From a checkpoint of a small mixture-of-experts model trained on Wikipedia: width 224, 128 SwiGLU neurons an expert.
Below are experts of layer 5 (counted from 0) of a mixture-of-experts language model. Rows are named down (a neuron's output weights, with its number) and show model dimensions 0-223. Each number is 128 + 24 x the weight over its row's rms, rounded and kept within 0 to 255.
Before each expert's rows: "comes before" lists some tokens at least twice as common just after its tokens as in all text; "raises" lists some tokens whose logits its average output raises strongly, later layers aside. This comes from a sample of Wikipedia text that the model never trained on. Tokens count by the router's weight.

# expert 75
comes before: " |", "–", ")", ".", ";", ":"
raises: "–", " ===", "-", " CE"
down0 [160 135 142 111 115  93  93 153 151 114 129 143 117 112  80 128 130 164 129 159 152 145 143 135 125 127 127  94 125 118 141 215 156 156 168 125 107 177 135 119 138 129 165 138  71 143 124 127 137 128  88 120 153 120 163 159 102 128 143 139 103 121 132 148 125 136  93 150 135 139 165 129 165 129 127 180 128  90 105 132 122 102 138 165 138 132 101 132  88 115 132 189 163  94 133 119 140 120 144 132 117 106 117 134 139 156 163 105 133  93 101 138 150 109 152 158  61 126 146 166 165 140 121 123 103 113 146 116 109  87  97 121 133 133 148 114 140 129 107 142 155 110 151 140 127 105 152 156 141 130  98 117 140  96  82 121 137 121 118 105 103 127 157 162 129 162  70 139 134  91 105 128 122  92  89 112 134 144 128 144 122 126 139 115 113 124 146 135 153  96 150 147 164  98 121 160 182 143 157 135 102 100 127 127 176  82 138 133 128 105 162 126  96 121 182 189 139 117 126 132 124 133 133 128]

# expert 33
comes before: " of", ",", ".", " was", "'", " is"
raises: ",", ".", "'", " ("
down2 [100 136 151 112 102 144 125 119 144 112 129 126 110 111 132 129  91 117 114 111  91 152 124 126 123 142 135 126 121 149 114 184  92 128 128 124 118 170 145 121 135  95 111 182 137 116 111 125 109 134 133 131 117 135 118 155 141 162  82  89 174 129 125 133  89 176 159 124 144 120 107 127 114 101 131  97 202  83  95 105 117 134 121 146 173 152 130 171 107 146 108  97 138 133 125 131 145 123 121 128 139 154 127 176 113 156 139 151 155 148 128 124 135 127 140 138 172 203 129 113 144 144 173 108 150 124 110 127 103 180 156 116  90 117 138  63 129 109 105 130 121 134 120 107 178 116 119 138 137  93 147 127 116 126 128  86 129  54 128 129 121 151 127 116 136 135 125 113 134 127 126 102 117 124 118 125 105 143 128 158  97 130 105 167 119 104 137  84 170 131 126 117 132 165 107 113  86 117 126 128 147  80 141 140 127 160 143  80 131 103 158 124 114 142  93 113 120  81 154 164 146  67  92 125]

# expert 122
comes before: "==", "-", "The", "===", "In", "="
raises: "==", "===", "The", "In", "Part", "===="
down0 [115 127 151 152 125  83 125 135  92 168 131  96  90 127 157 143 133 156 137 144 125 160 107 129 124 132 121  82 129 152 116 147 126 129 136 127 118 118 120 192 176 158 134 127 165 100  91 126 124 128 123 112 142 125 124  82 136 126 133 171 141   0 143 118 126 156 130 131 138 104 126 141 122 137 141 128 126 109 119 121 194 148  99 134  82 121 125 159 100 121 126 135 132 138  79  62 139 114 126 134 114 133 100 145 136 141 148 126 130 107 113 134 136 102 116 150 155 121 156 119 142 128 156 126 128 149 161 138 132 127  61 162 116  79  74 132  88 150 142 102 114 134 143 124  95  92 114 127 109 133 166 127 123 150 165 116 138 116 123 116  77 113 108 160 104 128 111 139 128 126 111 139 150 165 115 128 118 123 131 105 133 140 138 129  93 127 148  78 135 132 107 104 122 163 131  99 149 113 133 139 128 116 158 144 153 126 152 136 118 139 142 149 136 228 120 147 142 143 114 134 132 128 124 129]

# expert 22
comes before: " of", ",", ".", " in", " and", " to"
raises: " of", ",", " in", " on"
down0 [125 139 109 198 140 184  87  81 140 142 124 182 115  46 131 155 170 140 126 123 122 113 136 151 137 117  95 152 128  69 123 122  99 133 121  85 125 141 146 113 142 108 109 126 145 117 131 137 130 150 140 125 131 128 141 131 114 124 167 109 140 161 127 159 103 115 123 140  50 126  87 125 127 123 121  77 111 128 122 135 146 133 124 136 121 122 141 135 129 128  75 137 130 195  72 147 122 117 138 129 143 108 148  84 137 128 117 108 127 127 149 183 133 112 102  63 141 100 124  90 129  56 104 129 102 131 127 126  76 108 166 134 125 123 109 119 172 127 170 151 131 143 107 114 107 140 141 142 121 122  99 140 120  73 124 116 144 140 167 102  82 135 128 119 128 138 151 105 159 133 149 140 119  97 142 158 142 154 128 147 104 159 144 143 116 137 130 142 117 128  91 138 133 158 145  91 104 126 106 115 132 156 126  91 113 109 151 132 144 129 135 104 149  96 132 131 118 138 149 139 137 168 123 121]

# expert 16
comes before: "1", "2", "born", "3", "N", "S"
raises: "since", "first", "from", "also", "son", "now"
down0 [128 121 128 143 103 152 148 129 140  95 154 124 101 140  74 128 132 111 149 182 166 137 158  98 135 144  96 177 131 112 121 168 174 129  90 106 111  89 119  84 177 116 152 140 127 118 112  95 125 149 136 121 147 139 134 135 129 137 129 132 113 122 126  98 110  91 117 120 102 133 120 158 149 120 119 166 106 139 143 132 130 172 123 107 125 122 102 166 111 147 123 128 141 169 137 133 146 103 142 158  77 126 139 142  73 140 106 100 109 135 114 119 149 142 123 132 124 178 111 164 125  71 152 113 122 107 144 136 127 120 156 131 110 125  78 161 142 105 139 141 108 107 104  57 104 155 104 113 163 149  62 176 147  96 107 119 120 147 114 113 176 165 128 128 170 125 133 103 140 151 118 137 132 118  97 129 111 127 146 133 139 139 116 126 138 124 130  97 128 175 155 128 204 165 114  90 175 139 127 125 112  69 144 115 113 144 124 134 102 131 127 128 130 109 134 178 135 155 129 125 107 124 147  99]

# expert 108
comes before: "1", "The", "S", "born", "2", "M"
raises: "C", "P", "Un", "Ad", "B", "Ch"
down0 [128 103 165 113 101 130  86 122 137 137  96 148 109 133 126 130 142 129 113 132 133 106 128  81 122  95 139 107 144 160  91 129 104 119 128 139 137 129 150 112  92 127 141 121 104 135 138 128 134 162 146 152 121 170 165 133 111 135 128 109 127 117 166 138 132 172 118 127 173 107 141 105 161 158 138 127 111  69 179  95 125 121  80 117 148 131 158 175  76 118 140 120 133 115 118 124 120 132 154 134 169 121 134  91 102 118 195 117 124 140 117 126  97 163 102 137 139 106 117 106 131 120 150 128 135 119 147 102 114 128 103 126  86 140 140 176 169 119 116 126 127 124 120  90 136 157 143 112 108  82 128 133 115 138 108 114 152 114 123 134 116  82 170 124  91 133 134 131 153 142 175 125 172 110 131 140 117 116 125 199  85 129 127 154 143 114 122 133 122 133 121 129  55  98 135 124 113 167 131  98 120  76 131 183 149 125  77 133 141 116 148 126  81 180 115 116  83 120 188 120 123 147 126 116]

# expert 83
comes before: ",", ".", " he", " and", " to", "–"
raises: ".", ";", ",", "\n", " when", " and"
down2 [126 118 132 165 202 147 139 118 129 107 128  93 128 129 126 124 151  89 125 103 122 121 138 115 154 132 117 127 120 154 106 153  76 131 147 117 144 121 112 126 206 141 125 130 134 142  98 129 156 123 110 137 122  70 105 112 151 142  91 107  71 100 122 169 112 123 147 128 162 171 144 141 141 134  68 191 127 126 118 173 165 113 124 129 141 116 132 175 131 134 133 142 108 173 134 127 181 107 104 158  49 139 123 153 129 153 107 129 124 124 137 149 139 125 130 131 139 123  85 115 123 141 139 107 161 129 129 148 137 144 163 135 119 123 148 123 166 129 158 120  75 130 167 130  87 138 135 124  91 145 128 172 113  76 129  99 130 132 144 135  97 121 136 165 107 139 109 121 113 117 108 121 130 115 125 154 141 108 130 131 136 172 131 151 180 219  96 139  75 143 124 120 131 127 112 149 140  90 155 114 116 140 140 104 116 104 137 121 125 143 128  84 130 128 135 130 107 100 127 128 129 123 125 121]

# expert 60
comes before: "1", "2", "3", "4", "5", "6"
raises: "1", "2", "3", "4", "5", "6"
down0 [141 154 173 129 125 107 143 104 130 132 108 137  94 113 108  87 138  74 160 104 155 120 137 181 115 164 132 122  55 130 134  56 156 120 126 126 113 124 147 137 140 149 168 138 101  82 116 122 146 118 125 122 123 179 150 113 128 117 116 138 130 126  97 135 159 179 134 123 129 147 122 110 131 154 102 122 120 113 142 149 127 142 188 126 103 141 124 123 130  66 128 131 103 125 141 129 108  93  85 126 106 149 122 132 163 133 120 115 156 123 123 128 143 131 132 132 133 152 162 140 130 174 162 128 112 136 114 179 117  70 126 114 152 190 142 126 146 146 104 188 128  99 125 129 109 153 151 152 105  75 115 121  78 163 137 103 131  73 122 124 131 113 130 156 167  96 158 131 148 150 138 164 119 125 122 114 114 107 114 155 113 133 129 116 136 122 142 111 126 117 123 164 140 137 165 135 127 117 156 123 210 134 152 119 153 117 157  88  92 132 122 172 128 139 116 125 106  97 141 122 133 151 128 121]

# expert 124
comes before: " and", ".", ",", " of", " in", "ing"
raises: " and", " in", ","
down0 [119 123 135 100 141 110 132 125 111  82 133 128 129  72 113 142 144 119 172 113 136  70 142 110 129 132  79 132  85 152 137 128  98 112 138 121 112  93 154 131 118 146 139 109 108  91 125 137 159 154 168 130 137 167 169 113 131 128 135 112 118 114 149 117 146 147 171 130 146 122 126 129 162  98 104 102 128 134 128 120 118 128 150 142 133 133 148 138 101 133 118 153 118 148 132  82 122 137  86 101 136 169 114 124 104  87 164 125 128 144  92 157  85 135 155 157 148 127 112 105 100 122 137 142 129 106 130 129  87 121 125 130  94 103 114 182 107 131 120 109 132 115 179  93 142 143 133 170 116 153  79 136 131 116 124 164 182  97 130 114 136 156 121 123 110 129 113 101 102 163 149 125 155 117  88 108 130 133 116 154 111 215 127 132 117 162 128 140 101 134 131 153 114 129 178 149 130 127 143 136 214 110 100 127  73 143 104  99 122  93  99 132 127 141 139 128 120 160  62 117 122 118 169 119]

# expert 112
comes before: "1", "2", "3", " |", "4", "5"
raises: "2", "1", "3", "7", "4", "8"
down0 [148 135 138 154 158 118 142  90 141 117 115 197 111 125 126 127 139 112 125 128 126 176  98 100 104 151 124 122 117 156 137 139 114 124 128 151 152 158 126 146 130 128 132 138  86 145 109 118 134 131 158  82  92  84 119 124 117 144 132 118 137  98 140 149 157  75 143 163 143 127 124 129 119 140  77 157 132 195  96 100 127 165 163 146 129 160 142 141 134 144 120 110 144 125 124 160 125  64 146 125 142 112  95 117 143 118 122 142 135 161 137 167 134 141 125 174 112 129 123 148 110 112 121 115 161 127 101 113  69 145  63 137 128 111 126 132 139 131 149  82 125 152 117 115 163 127 185  78 109  78 118 137 146  93 121 115 148  92 137 109 145 155 128 154 125  96 104 123 164 128 131 117 127 116 131 138 128  82 137 126 140 130 119 125 101  38 103 115 116 138 134 157 116 124 155 111 172 147 170 104 140 116 164 102 135 100 106  93 117 126 141 145 128 131  90 107 145  89 152 124 125 130 149 174]

# expert 39
comes before: ",", ".", " and", " of", " in", " were"
raises: " in", " who", ","
down0 [134 112 177 148 134  91 129 126 150  99 128 121  78 132  99 109 128 139 122 102 102 151  84  94 172 144 132 122 138 146 119 191 134 171 150 155 114 131 108 120 120  87  91 137 148 112 141 113 114 127 120 126 100 133 147 116 148 155 121 119  89  92 139 128 128  97 113 131 109 132  96 115 147 126 125 123 148 175 119 105 128  88 125 127 128 128 112 151  73 134 118  89 141  76 116 183 126 109 136 112 121 145 130 174 119 114 114 111  89 129 156 132 150 126  98 178 119 125 128  78 110 135 130 197 128 130 156 129 130 147 126 118 125 168 130 136  97 144  94 112 137 130 150 133 139 188 132 174 164 128 154 110 126 128 135 123 117 125 131 125 123 120  66 128 140  96 114 133 129 102 140 106 138  78 164 123 111 126 164 108 129 109  97  97 142 113 129 144 151 105 105 113 107 165 157 100  85 125 155 130 144 106 157 137 152 171 163  51 138 120 143 117 112 136 121 147 155 109 156 120  78 126 133  89]

# expert 113
comes before: "1", "2", "3", "4", "5", "6"
raises: "1", "2", "3", "7", "8"
down0 [116 114 124 113 120 139 115 128 156 125 130 125 114 129 136 174 105 121 113 132  90 133 118 130 134 146 146 141  63 129 154 147 127 158 133 139 134 103 100  94 128 130 140 140  97 101 133 135 129 128 131 133 117 105 124 108 109 129 117 197 127 181 137 150 101 124  97 127 126 162 139 120 132 136 129 114  92 152 132 119 152 128  84  83 138 137 167  85 127 127 131 133 123 127 128 144 119 151 121 135 183 162 156 121 125 158 123 177  91 115 128 130 130 114 100 122 147 154 139 130 134 141 130 139 100 156 139 140 117 112 143 132 184 134  90 128 160 130  78 163 155 128 155  91 135  99 119  98 159 112 101 128 130 159 128 137 166 152 130 129 145 132 110 125 116 118 172  99 176 117 144 135 101 131 114 132 115 120 152  56 125 106  93 140 149 151 117 163  97 132 149 173 144 115  46 143 161 143 115 148 127 155 143 126 150 105 123 139 108 161 202 126 106 170 150 159 106  78 128  74 126 106 162 172]

# expert 95
comes before: "|", "-", "\n", "===", "==", "The"
raises: "|", "\n", "===="
down0 [147 112  92 162 167 130 118 141 133 101 115 190 113 100 130  93 133 163 117  91 139 147 128 166 148 129 131 108 117  98 110 111 115 160 127 110 127 158 125 125 104 155 122 120  87 133 128 142  94 128  96 145 136  85 143 189  74 151 133 144 132 162  99 145 143 152 166 157 121 145 129 168 198 121 123 142 131 173 164 179 112 197  56 160  92 135 114 117 109  97 133 131 137 149 133 106 146 152 101 107 100 105 129 140 132 126 126 148 126 128 126 121 129 140 112 116 137 113 138  99 135 132 156 114 149  94 161 145 118 110 163 109  97 140 111 107 117 151 131 116 159 149 150 127 147 124 131 122 128 165 104 166 133 137 113 150 120 110 114 180 145 135 140 130 142 133 142 132 151 110 103 184 131 154 108 119 132 119  80 139 143 127 124 123  90 135 140  84 188 101 141 120 128 143 143 141 157 156 126 115  96 119 131 132 126 147 119 136 137 129 153 132 130 131 112 129 131 124  50 171  97  86 138 142]

# expert 64
comes before: "-", "\n", "|", "The", "In", "==="
raises: "-", "\n", "\"", "During", "(", "===="
down0 [135 120 149 196 126 146 136 108 140 135 113 123 161 152 153 136  87 118 106 124  93 151 124 119 119  98 137 146 124 129 144 127 157 151 146  99 136 125 122 170 147 124 164 178 107 141 157 122 117 127 123 130 138 121 130 105 121 129 148 122  82 121 136 152 184 137 148 171 116 144 140 144  87 120 123 102 110 128 163 119  80 154 146 124 149 138 136 150 145 151  99  87 122 149 133 157 128 118 147 119 166 130 152 115 103 162 122 117 105 139 159 132 141 127 130 126 128 152 125 139 114 155 145  84 145 136 121 127 123 143 125 140 135 136 162 133 143 126 150 137 156 134 127 190 128 121  87 131 135  99 128  83 141 101 191 150 128 137 125 165 112 154 144 192 115  80  99 167 128 125 144  93  87 137 130 121 122 130 156 123 134 127 113 122 119 105 121 146 111 132 138  66 146 176 122 101 188 116 152 171 152 165 130 110 133 144 119 138 142 198 136 125  99 152 195 121  83 139 129 131 118 152 125 200]